Weights of a small mixture-of-experts language model, trained from scratch on English Wikipedia.
Size: width 192, vocabulary 2048, 14.6M parameters.
Experts: a softmax router, a shared expert of 128 neurons.
Training: a variant of Adam for the experts, 490M tokens, 3867 steps.
Below are experts of layer 6 (counted from 0) of a mixture-of-experts language model. Rows are named router (the router's row for the expert), gate (a neuron's input weights, with its number), up (a neuron's input weights, with its number), down (a neuron's output weights, with its number) and show model dimensions 0-191. Each number is 500 + 25 x the weight over its row's rms, rounded and kept within 0 to 999. Numbers have three digits each.
After each expert's rows: "mostly gets" lists some tokens that are sent to it at least half of the time. This comes from a sample of Wikipedia text that the model never trained on.

# expert 7
router:505486501484506516531531501531503470485538475460490496492510485525519532492534506491516497473533481496486516461522511544496527507510513472493472519496507532513479542509510459466487480507503509469514485477534527494497493493532482475476488453439481501488513464494519487492478426485533492545505500512499469487508472448473493471486537506487493532503492503496537493498491514534514499502429459495495553510553560464491504500485496479529528455476487467471484484478471491457488495448508525476486462509509546509479502528494535510480518455473547487490477469522516516491490487533490452452
gate0:483482510462511540480491523538551498537502502514512496493483563529522521489468520523442526492519459477498523512517517551493512481469521491482533508486480529476498483484468510477477493482479503496507484524500487500514497493486500498473485523477555509529475470453563503460508437491484521524479487532517498489490527494491495523512547516473511515491483493495490483458494503541481504511469485468467506521516508457516518491450498521523565473508517505465481510472529527479512486471491540491517512490509490531431440542493539465474467481458505478505528476515486502517462471525523503480
up0:524489495501517539539452495522472521545537474506506441430506495498507486528497509497495496507452478513516498466510507514453509514507511485508498481495481461488467474491462457528439493485492472485511463506512430509539515522493479490467507513485494520503480491513486501474532542478540495506486519477459501525523508501508541478506485530508496523514484505477506513532543521513509501486506516522492483530433529530568498527456521502482510459479528448501550469473521506482516524515493480520506538513471521476513487529492482510491465487536548503529486509497492499521456505474488516454
down0:475467514483470456504476477472474487485504495480509459513507490488475514540526465505568494481514532515515493484514503463500480526537482524503495485530523491510514482522518557521461516494485502533468538524465533495487504513475478512501520537510536502555506427487513519507482494532478505500493525499470478528498514551481484506486510489447500439502469445478526514499505465536508493531511522508521483493462528476515507522498465487497498517478509505455504466498485519515502439501478497443491530472456481499527495487539509524486489503494502443565507509523515489471493483520506473551
mostly gets: "|", "°N", " −", "See", " Jan", " soc"

# expert 2
router:482490483513510555528514455510470475499517502450516490565488467477547548449517488510532460481535513465473493483528486516503526459521511548470490514518508490509480517546534482476500525502512486486501523476497542460467507513477502476468487457489488525486564488506498477506437444518557525513508499519501476493488473481542476500489520517496477511473502490549508456519473525484509544471500470494500502522518508464506558504517460493509508480485506461498469483482477510499483501475532512487505465506501508499500506511501509488489533482506523465529501478527520548461498506521465456501
gate5:482488520532490519470532522430520533499541536503489509475503480526502498490453496513566484501494506480490481520491461482479454484545491508538463529504507477505486540515505504510514513495520457516519476496480499501505482478507487501489516469463438555506466499534540472504476530519532519501520494516464460464449471489503446483467518478464519457486496509507499501477460504510509534487526470491489481528491482513526494434497526555521474516507483502502500535494517527484509523512525513490506423497502504511530507534475473527526514481512499512541510497489477488503466471501560488509
up5:491462536498496480485513532482507500503494502512458502513514452500539506542495530552502515466503545488469491499476464469529495475505487514551434493507522488533523504518511500489471524478484476510512522481463535476523483496515499510467500477484493533511495483481539499487490502515498539455555519509472475514431475499521435494485510463493516469489491509484485527518520496525478500503487461456492501514466525513515494537509496551550493508508464519470567528515504490476510521521497481535493466496461507529545462511480485492519451520504530447521503530477502521502461488464521525493
down5:519541530491478498492508531516521505541514519530538487484491509469485464493468514499529512506477540528457525510514557466478521479483481492500466499473453484473465530464479510521502489482500489466501502502493479509498547524508495474470475499530505536468531464518509481494478511459465473527488489497517482521544533518486453517491476495543485513517506520482500533456503513489504472497493445475490481529531494517480520472542520516467556509453489537544471533506495492502561473474493487542514510514504477501512462516550556492488477499495462474513458467505513517483523496510496510441
mostly gets: " would", " they", " |\n\n", " been", " will", " Born"

# expert 10
router:522485474467495513546503475500496499509505528498513492518519478512506527474526523530505521444493500519480530498500476516500483497476511514485449491502518513486472530484494465461473517515552464470513486501539535492473474500487510505491465456478543533521488474567553508523503440517501512495523500504480508495520477509529467496507539541496479518526514462513538513470475529496497538479469452464490488538512490498485490530486491527515464497500486463475523489500491526430518477461488463528512504495534540534438513523480522502469491489534498474502512486527491497522452506547530491450
gate0:460487498497490496506495512493510536523507502502486487511504473438491495528535445510555506466505482477433548469485516492508514492500513527462508489518465514471466450543535495483472538512492456462491500510494493479542529494490493491482502503514473484497503495504533492556456497481500489508494479564516480494555492481542523509511483493542490502521517486535536534525503500516483494479492497463500444510530554493467507473505459516493496516469498506468523499468523484509542449519485516519473489475459537464485526509513466534484483503485520515553525472492514465511465474519512481483
up0:468480497527489497489471470455465474556461559470547504492532485458469462472505481566506453518486512530469503469505500494508450508518498508498493488511508465524476527544564517500522503524549486496495480486516541508493449470448477521517505506514528492468514501477507505529469526541458494510495497513500537503498510543545449529506493517517487537467510461511500490535510496485500511545504525498484496489483500516508539510523432529473545498509456505519473484484466480491488512477504505485496478526550514513502492515482523521501479508480528476520505485491496506485528494510479465526
down0:481541507489493495503524509490456505544494507498526487523470495512500492496463460466513491500438516510464493525513504517475488519510484479527508511490459510504485466477542522476514482511480480483492485521470489484561527478529513534539506503498502483470506490496501531490517542514511501485568502534480535484449478522466476466473486497511483523527457468527564518504523498474538457546459489510468480478506518497492444474516498566476502467521499499500496423499539502518486511484466485476529503470494468470481529518510504488479496443507496527512510514482504543498484538511500462495
mostly gets: " York", " Kingdom", "====", "cc", "″", "°W"

# expert 5
router:484451498494488500508522471472507420522509536494538475500538459490524495469516504502535482480513478483507488489489525504510544527535510485468519495513517524517484547493526507489464506501548485502541523531512547501480499493516513482520487453506484548477518465513488450498480497478512528533525477568478514481493475492520501473479526498487520517478522481495525506462493517511509533457500446500504511502550579468446517500480470517515512484490479463478467486524465555477476490475518508487526501493511480523482522519483502461496512455512497489516483513512503520428492523508484500481
gate0:450448511476504500545504510503523437538546499486516488494492481486516482512490504496507502457547505505522519488518512478500498497516509501498514534505497542546488516474508523470526490520520521448523529501463505467496474480545494517487512484463457464487549471529497502487511403529511497494472496494492474508530478490508525489506501536490473526494464535487512459560546494515480476488464471463492521544522509494506518491510496492511501494484515478487537520522472495530459484487512532517515526490508487529534494478519520532493506480490541486478481484540548511471537478487486430491
up0:477473531499538534470467527500536527487472498497504550487536552496478491525507490515524533496463516505500463527440501501514485528458495485528512515490482511512510515498485493510469536451478453513507525461510464507532512506515525522489500514521457499502474449481513518505491486439492468525528495483509491493472428466486468484524495515516508556511474513489497505513472532522476461480501539512493498536480482514440512509487498488512517558527471501474489479467547481466529514507515448468485470528481499493504470536503531499516491514490515469522513494483465482493470462490455527503
down0:529515509513520477494475504521483515557497506491514506502512478532483540463465527513510482520514471499449501487540462517495519538533491484495530504512503558515524490511503495506464525530524515560487489565469531495493500537526492478510454506508469515512496505532516520472462480490538479513464500436496479547521486427505540436507520496479476487515507510517489493544502469518494507519491518481518522465497509493493482507500507522527468478508503501499539505526493533501457511559507532521493518504493475524509546510516471515488500520495510511521492538561527504502510522439526478458
mostly gets: "istor", " Jos", " follow", " Don", " det", " En"

# expert 9
router:501479501538505524542507468522501464534496481494533497508492484502520529502510519541518473496549452476471505485495500535492529555449500499480514545535502542497495479524512485469493486493511485493543525483518513523454476491516541483502488511466518537538540471545494516441511478518495506475523502480487519465477470499522482518469524492457523503500527484474520491473445496497501502472466505466476530479502516503485515495502471552505492480473538482484514464508441550482515476479530521523507492547523502552487476486490549515479524492512477469472492480512451521473480462474478482478
gate0:497495528511507523486519478506509489520486492496502509505519467485502461496517538505471476511529476465502495534499487537510542493534518514503529513519493490520515478520512502546567487475466518507482538489448498487480501497512488498509466480497505523502486513494501520487512463503506489483521472514483514476492511475534494521509498479495519486483490516471493522482509497528474482471414483460447501471506566470451496464473533511548521491495511528483431456545473569522510462539520471521473497543495515524477535537504449486518494531491494534485470482493491508473564480483495487527
up0:464493496478514547464492500504530505503501488504495487547538539510484487505532494472459517538506466482517494440503462511483519480474510472503474474492451488509534529540524495483532523503497468504496477491478500504540479503488512497496537500462538441542497535457537470520465498513501488522528504471476480512514485531520511539501482524545514507512474516507518493505527501486482501501529511488477492518475522510487473500480452552504519475508518460532492541518477528488487471504546447500506528486472498543551497500509509509559502478495540506449483497486489467436508516532444487506
down0:487512506519500478474499494509460492554507484481503478541513496478493504511523508489492496454503489532506502523450546507484496477488467468440531475486512430510477449487469494526524499492439513472544497504489520543491529508495473504485548528495564533492501515550524495464497504501507506517480526517485502519472459481487488532475488460512506524475498544530528491510499476498542506482461489487545516511483449484482471529490525501494507527510537450507514483476516466495498494494484490472525579499480550541525509502481524490536495498545487490484527496501486473503471487528522483481
mostly gets: "===", " by", " against", " American", " several", " top"

# expert 4
router:512501463490494537535498480541505509473541526437531469499510474471519514501491494515518514491550482501469568479541510551530526493477484516499509524508531524480494536539526496485509531536529510491550519447522526489477511490492554500469477496473497499528510474475514478472470471501507496493526485534519496481523525496487505517514526531492478510459524488516577486487518508518512530465476503484460494496543496489495508535477453520533550504498517493464470498491472539484507467466542540526524487514540508516505534493479509498481547471499477491497467497525531487486487524468468494484
gate0:468527541501525499489526514465477536479523484502493481524498470483535455547486500511488478509521490497486512487508492463500521480508495519482480464477518450471492478527496489509487508552552521494475507486512492481503519473501508505476468503549485486496507504500516510525473470475505519564499503482519498491493530531528526470504552529486500522514482500492454503509436493468465466491519514477479468517507480471483536491500510577460518523495483498531498512467490476488540486492508462507503478506523492496484589511520518519490558528538526484510491500549506480572520522478480466515
up0:478487446523491485516466498517515502500472446490489539545510467448482492480539541499504479513509517547487474500472509512455481493492508456526486539482491559521506505519521478526506484481548532525524484525505517501522501527486482515529520507501534498511529474555520518500505430518511486488578463468522493494505484519510472468511512439509508513497486484506503549498489488506516492523517500510482514476502519487482528516455488497529486493529489516498524469502432484476484530514560489538525471494531511528535476511449502525494492486483514546464509486489478486520491527512524465495
down0:501498534507493515511530510560474461504557515503506460546521523490545491533504512538451518524489494452475494508482513545523528504541472474494511478476477464443525550509500505496501430520469471512504503535477486495505499499490521522475500541466475496469492494489544504494540516486536516493463514555541494509523507482522531514491474538525460476484508539530516492465526514512557486508482494501489462495525487516508490500492511485486475514451462522470458529502518475456508465503497486433502486507497485508507483491511488497504478512542461469517515477495523522479526500503501484478
mostly gets: " and", ",", "),", "The", " but", " &"

# expert 0
router:524454490469515495491496486548479451514533510471529478496511510498514485510514505510530474477502505479497502473511540545493496534517504474471476521508498519469477504491503482465471480528500484479552544494500519491505446492462515479499477483438540506537516496527545507509501480499497524565487499544496470482494461493523464496467525529478475496504516477502555494516476519496514528475479478532483524576508531470514518524483470525524492475505528463477503472498485527461512468474507505518495506516567525483483532497474522540475536467497476507494474465524495530475491547517482499460
gate0:518500487491492504495455513524487489496539517503524495540498494495540478485486483504536476522531474509479495483537514556491490510492484507506485559524501505497519540505527472501484521512497596487459472483528480505501468496470463445522452529499496508491519536522556474494480456482512524490500495492523481494520492513497524516487489530466485499507459486495475508512493520533511473463518503495507592445520480536494470534491491468490532487499494517486470497507464491464515449528464505492507529501550513526536542485545504528485469480517504520473501479489531503525528509476486520521
up0:517499428542505516519498508507487552545507522530499507488485508501442534496501534538510531519459485520470486482452464520485498464518513474508405483506517488519491541472504469466477509544488549539492542503478493541485491429476481477498516512471485507478484480532509519551526506483503489504465493532514530511497494487505490492516499483513504508493512512481514479505469510468507509474458492477480487477495529492500488517501511532554493496506533553505530474469528493481513537495495525523546521487518487477473510467439478496511520515495511499485508474486479511554473499469497526500
down0:479539478469522467492490505504484488523520500491559536516509495494511477511501506535517528518550543499520496518474506478507511586434512499517482526531473483555512487492494509554433513464520522494486572495496513499512520503513524536499489518467505528472485518541505484507483440505459505483483517494497490479474505492485546520497514523505509548484511517540484491501491512531515514501542493518501522490506463492478471533521489526470529519511485481527509521477475531448453510504479497457462494476512468518464454487501555516528509522500490481492538503521498521508516476495487488518
mostly gets: ")", " which", " where", "era", "ata", "ler"

# expert 11
router:512464491553515501539549484510513507506509505473515453495523487464456557425496540499561509495533538506466510474539469533539485495481479515482501523531510507477498487506490481475473488518520471476540539449510512493467478468470543478515510485488494533492490460542493470518502480495530494537512519509480528472482499492522480499490497540477477481500505461489528482466459537502521495499522468482518500503517533529500525486470510513512523464474501469489510464510506549473499467438503530514498504499503477492521501492444539523489484459490473512496491493545479495489468497497493463470
gate0:465466493493501505536508495541516511539488494512481488462542514480478535488520554492522517527505521521519517477494503488451456524455554509515523537489481504522505520546497490496484519505494517520487524529505511489479488514497524498505497544464462496537521521576503478519519516561480520481494532501493535442521491537502476486505518523513487499487536493538535508482512491473486510484548475434479525470519489519482466510496468520516460470530491511530498505549499521505518484525482486487561543467499467496545499511517525529483466511502515498459522530524472518505510479497519470465
up0:461551493472492495542525462460543516498532464500546463534485475507482524492487502494488523462519480494494505501505501492518523487537518508500499464509512467519489504528538549513526507502496470521520499470515526521479519504499489511496516536517507499503513503459548555539488499463466513543519476477490507490501494507451514524505536510486504492495492517537512499526499522471491514499512493594510453494501526485536494442514447492438462482509471491522512493500482511528486498513500471488525496445527479548479506496578479507502536462472497461488490496522471499519500527499508529514
down0:457455480483527439529497502517491510501477533513477494475548475490553514516455531503502515481544523471480494490490511509474504534511496493486498531458537483507524472487527478508449527482473514493494510487457495544479514528488489477516491502516499508503478499506529511476496501489469490488505484533506485525485514514503455472502501486569540493482499487519479513531492499497507479489505493471496560495503455437459495504503478444495518522496501487465516465549509483458522546469502528525499471523498446517478490464470547475494492503518521552520501497541510487507463485508542439514
mostly gets: " from", " =\n\n", "′", " with", ".\n\n", "US"

# expert 8
router:516500484518509541477566475514494505492483549486512509498496448503512500463521501524514449507549496482472493497536528512523500492493504540486471522482519481495502517536526491486470512510534499477533514484530499453472510493504484459460489486482517535489531472532511468485490493481553514517518498494465537440488463484520464471478516534469511527483522473513509471511463521490508500479447488502472509536559512469471541516473501523502522461501511513464472454463513542473526476479504495478541462522487525521502507545483512481477524484508500497520474452519537518506472508523461467494
gate5:464498509501499465485500485492517514539474532525516494533512492516515480485507467458524473507475516528481518512498462483544503523464537507517530515494529460491489484515522472507491501520551496513507485477496476478513514492489494496480497504466559471491512487526427485509503497467502504486527523526506539461506478540475503490523450523488470545517539540526471509541511452449514520472509483490503472533498487509447484525527498499520515492455486540534475500482537514512526459475475493512444496533473496504529490514520494482499515500472456480546505482492541510467499521490431490552
up5:456528491512495529519431474502518470524494497509527495526487534506509546494504475475500530462505494513509509456531484510551513515495514525461545488491491466504513465511541535499465496496484485467496509539504503493532471523445504551526517514530522511532497495464513502544463458456487499510472488497483506498503467567475509482494526538511501494497493465549518490507504505509499535486512512523518496515468481489480483541536485498489482524483479506491485534537505504490533448560497502498512505444505486489485517516480546527507495520515513486501496423472501456449454519494514512505
down5:492464486496477574501480500499504472495467488502468514504471511517553490479475519492499493495519506515497526508522481477496508501505512522493461513572496488493457504480483494469480466465441492501486542502490514538515534479542474500486534465496538515483524475469485525506523500489504473520478492516508502528485445515515483522485503491473524559516488501497512484448502515488505469546508449512513518441502535522500508520458505498490526515525511498447535508542473459499466533479475512506523453542513531538511496478505519513485499498488528511513493574547475496472531456488501507517
mostly gets: " \"", " '", " dis", " colle", " Che", " dr"

# expert 1
router:512516507495479520516528473498462527493510520498506468471518481496496540504535532537527460475483509492487520484537494525543525544516510532535497527523531518487464564545523474482458487523488522502535494472529559501490472488462542474485480461469512510509524490534532436497482493497520510500536490518502477481481499515492500488459510495507476528499543489531517463480506555515555535491487473529486548518519534488482488515471501506491484511480536484475495487487457514465496453465499525491541475496538515516499525474527519492501536517509521509488468433500510482472483503532477481490
gate5:510475509513501498456527517483507504556480472469487489481504509519518477488519497526497495487510453491547495492513479528464566524475531551493519500539513497529555510515494511467485484531488471506507463424509471525498503493546468500480493508467497493497483512510483526532490504500474515518495453505503463455520504465489509539523497483524540501473483535449496522459500470504480530514500476481456477498511578510493489469467502516501503458507497510466484513495492531494513501458526557473516466506530456496489496455475499508472458521455491496523491528495457524484487507482492463502
up5:479495496536490511488499515508490476553518486569493496541508502494462518529546486514478503431527494500506459469490484487450506530440530522461491509545500446532514500511528473456497478535480477502498471473544490492477480468511500507521515517507474487541485512512495525505505480487453520470504510535512531493515496472496482507541490474539485501474510496474500515507490511504522450518493481530512476522508483499459492472465530538489498529533527508476516513488451531537524493445494555504484492512527448515517527501483525536479500537508491497548553479472479532511494486506491518507
down5:478500530494536508457487526523492545504494500522456485461505480494506522526525470504531453515523507511497508539542488481484449447475509424477455534468492476516529505493488524505487519472511491524502504545508519515499474498499487485499486521485489521537529508523490550500474464473479527467489505484501514514481488473507510511519493545485483556510475527488495461466475482475472476560510454532539533524504485490473495548516498536490515503518481490504541517482492466492493472536490492500514479543493490495471532539541522467496466489475527508479507468543484507516542511514454457508
mostly gets: " century", "ummer", "ship", "chit", "ball", "cer"

# expert 6
router:532488479511495466513503431523474449502512497462522481510501525498501527471521544516515459490503466478478537518510543553502494474489528524514468517518490520471482484522487494515452486502527466468550512503508527500468487494491519483494508508477527515517531523523559511489496495513533477503507493522474489455489444519526469497482508482523533498506524481499527480480485500506490545485453466462495522542465555473483518515512533483525564491482494493458460469522499511489507502494512519505516488570507488506477548537458527512489497495507494467483485454507476547482500506525503467477
gate0:520479515505561490500515496516528497492511491463523496464501490513526477497534466503512458496530455502476505425516552548502551492505536494507512566489491511524470542513511509518518454479547512434522524508477516501485529505507498484518518501493521519501516487509538503509472492533511516510550468479516466476456507501500478480432481479514492520499566533497459491501522486486505509489512517506486518533511534480536545497449520506492526475480542497506515518490479492547457478517507534516479457492498478523496505516491554481441527518489502508501487487519512502524479492476488495509
up0:491524516509516502559488484490505514526447489505505510493481479481491520466478509484487548515512529545510494496528469462504477547475501514484533444470514477506509503529507486502469507492518518543465488467525474501485517502481503502464518473519479497483517509485472485489519493488459542483480523469485557453497514510519503533486519511489491456502507443506494538492481542533502454446498516482498484504495507543462514526498507516527472494519500473473516514544481512497546533438495512534494544507509513518513516522525488541455495483537526471482497530472557507468507441540505521524
down0:536489497454487480509496511514471489462538501540477461536503508438521513497477490521484544490524521434454481462568500492486487511499535528536475465489497511507510493500498485524488496523505506442463507480533529498537492412517531515503528535470490502487516502462503528478490528519466493511487483489519491473477497541505497493545536473511528504505481517483478509524501530479495514521508521539460490517496518459514489506495488515510521508532498520487509490487510481469525540492522554530506484579461471510504475491508466463540534467519514494534493499508497515527506518519503495475
mostly gets: "ated", " film", "ood", " season", "ted", "resident"

# expert 3
router:520468468538482529540518491518517486515516532477524442504485510472477546454521514519499471477531513469473486463520551543509481515498504513461511539501478512491479517512502421497526522495502512498530503471499499480515477502503517438474509512464493504465527511504510470501497479483496494529537494499471469479484499473520490505508510494463486553471526483496488490438498527498540510509473452498479505505496522485498500497444457499527515484481550463477500476477471500496503482476531524507529468504506479512511480542463513463502530429529480481520491451489485499475482530542478511469
gate5:497517479534489497485479490469490504518522484447510469499476506529508511473512509538508503501464468485476479518491508520476515495483477526522573508485517497489512533481504449500524490521529521526498502493488513545503478464456531497520519557448573503480500493491478504512524494485437507485507477530473476470486498466484462489509478487470499554478508532494468526529450462525471550489531466492550476522505490496534478530487517459472527462496524479480486475490465535495499455511537500478503501499494511482490490467436510524503526481509514518513505441508495461531491525504512507503
up5:455449459468485479500476512429456529498493490511471489506490515487509482497507488504482518492483494485544491466512493476553512562491502510526511482485499498487482501517563487491483475532511562479519502502463491526457521461531507517492483488487462442522516507500525501517516522543459487525484569508544465466556452509518541478513489455481498525530516444506500507510487527513466551472527506511535518486470472477501504494481504498470463494488518510550517526486512481489490493498461523482479516478535505534514511499536526508483524499502483485523472505505471494500515478481492513502
down5:523531516511526492491486518512501507511502479514513497504489531530529505476490461458484494491500530537526503482518520494492480475464505517480524534509500520538461525495494552518512499494522519524491513479515489548503502499526505472519498508494501507501534504520455474449481515497504526508471445552481517516483492475469500523553513479517472457528503544503486528557508519459483492511506512455479504504473511491529533463548488520509505507509505531547476505502574512510492495499501494479469540545620472506513468520535533470508508464528516490510537517506511485497482523524476497487
mostly gets: " mon", "°N", "|---|\n", " ele", " −", " pol"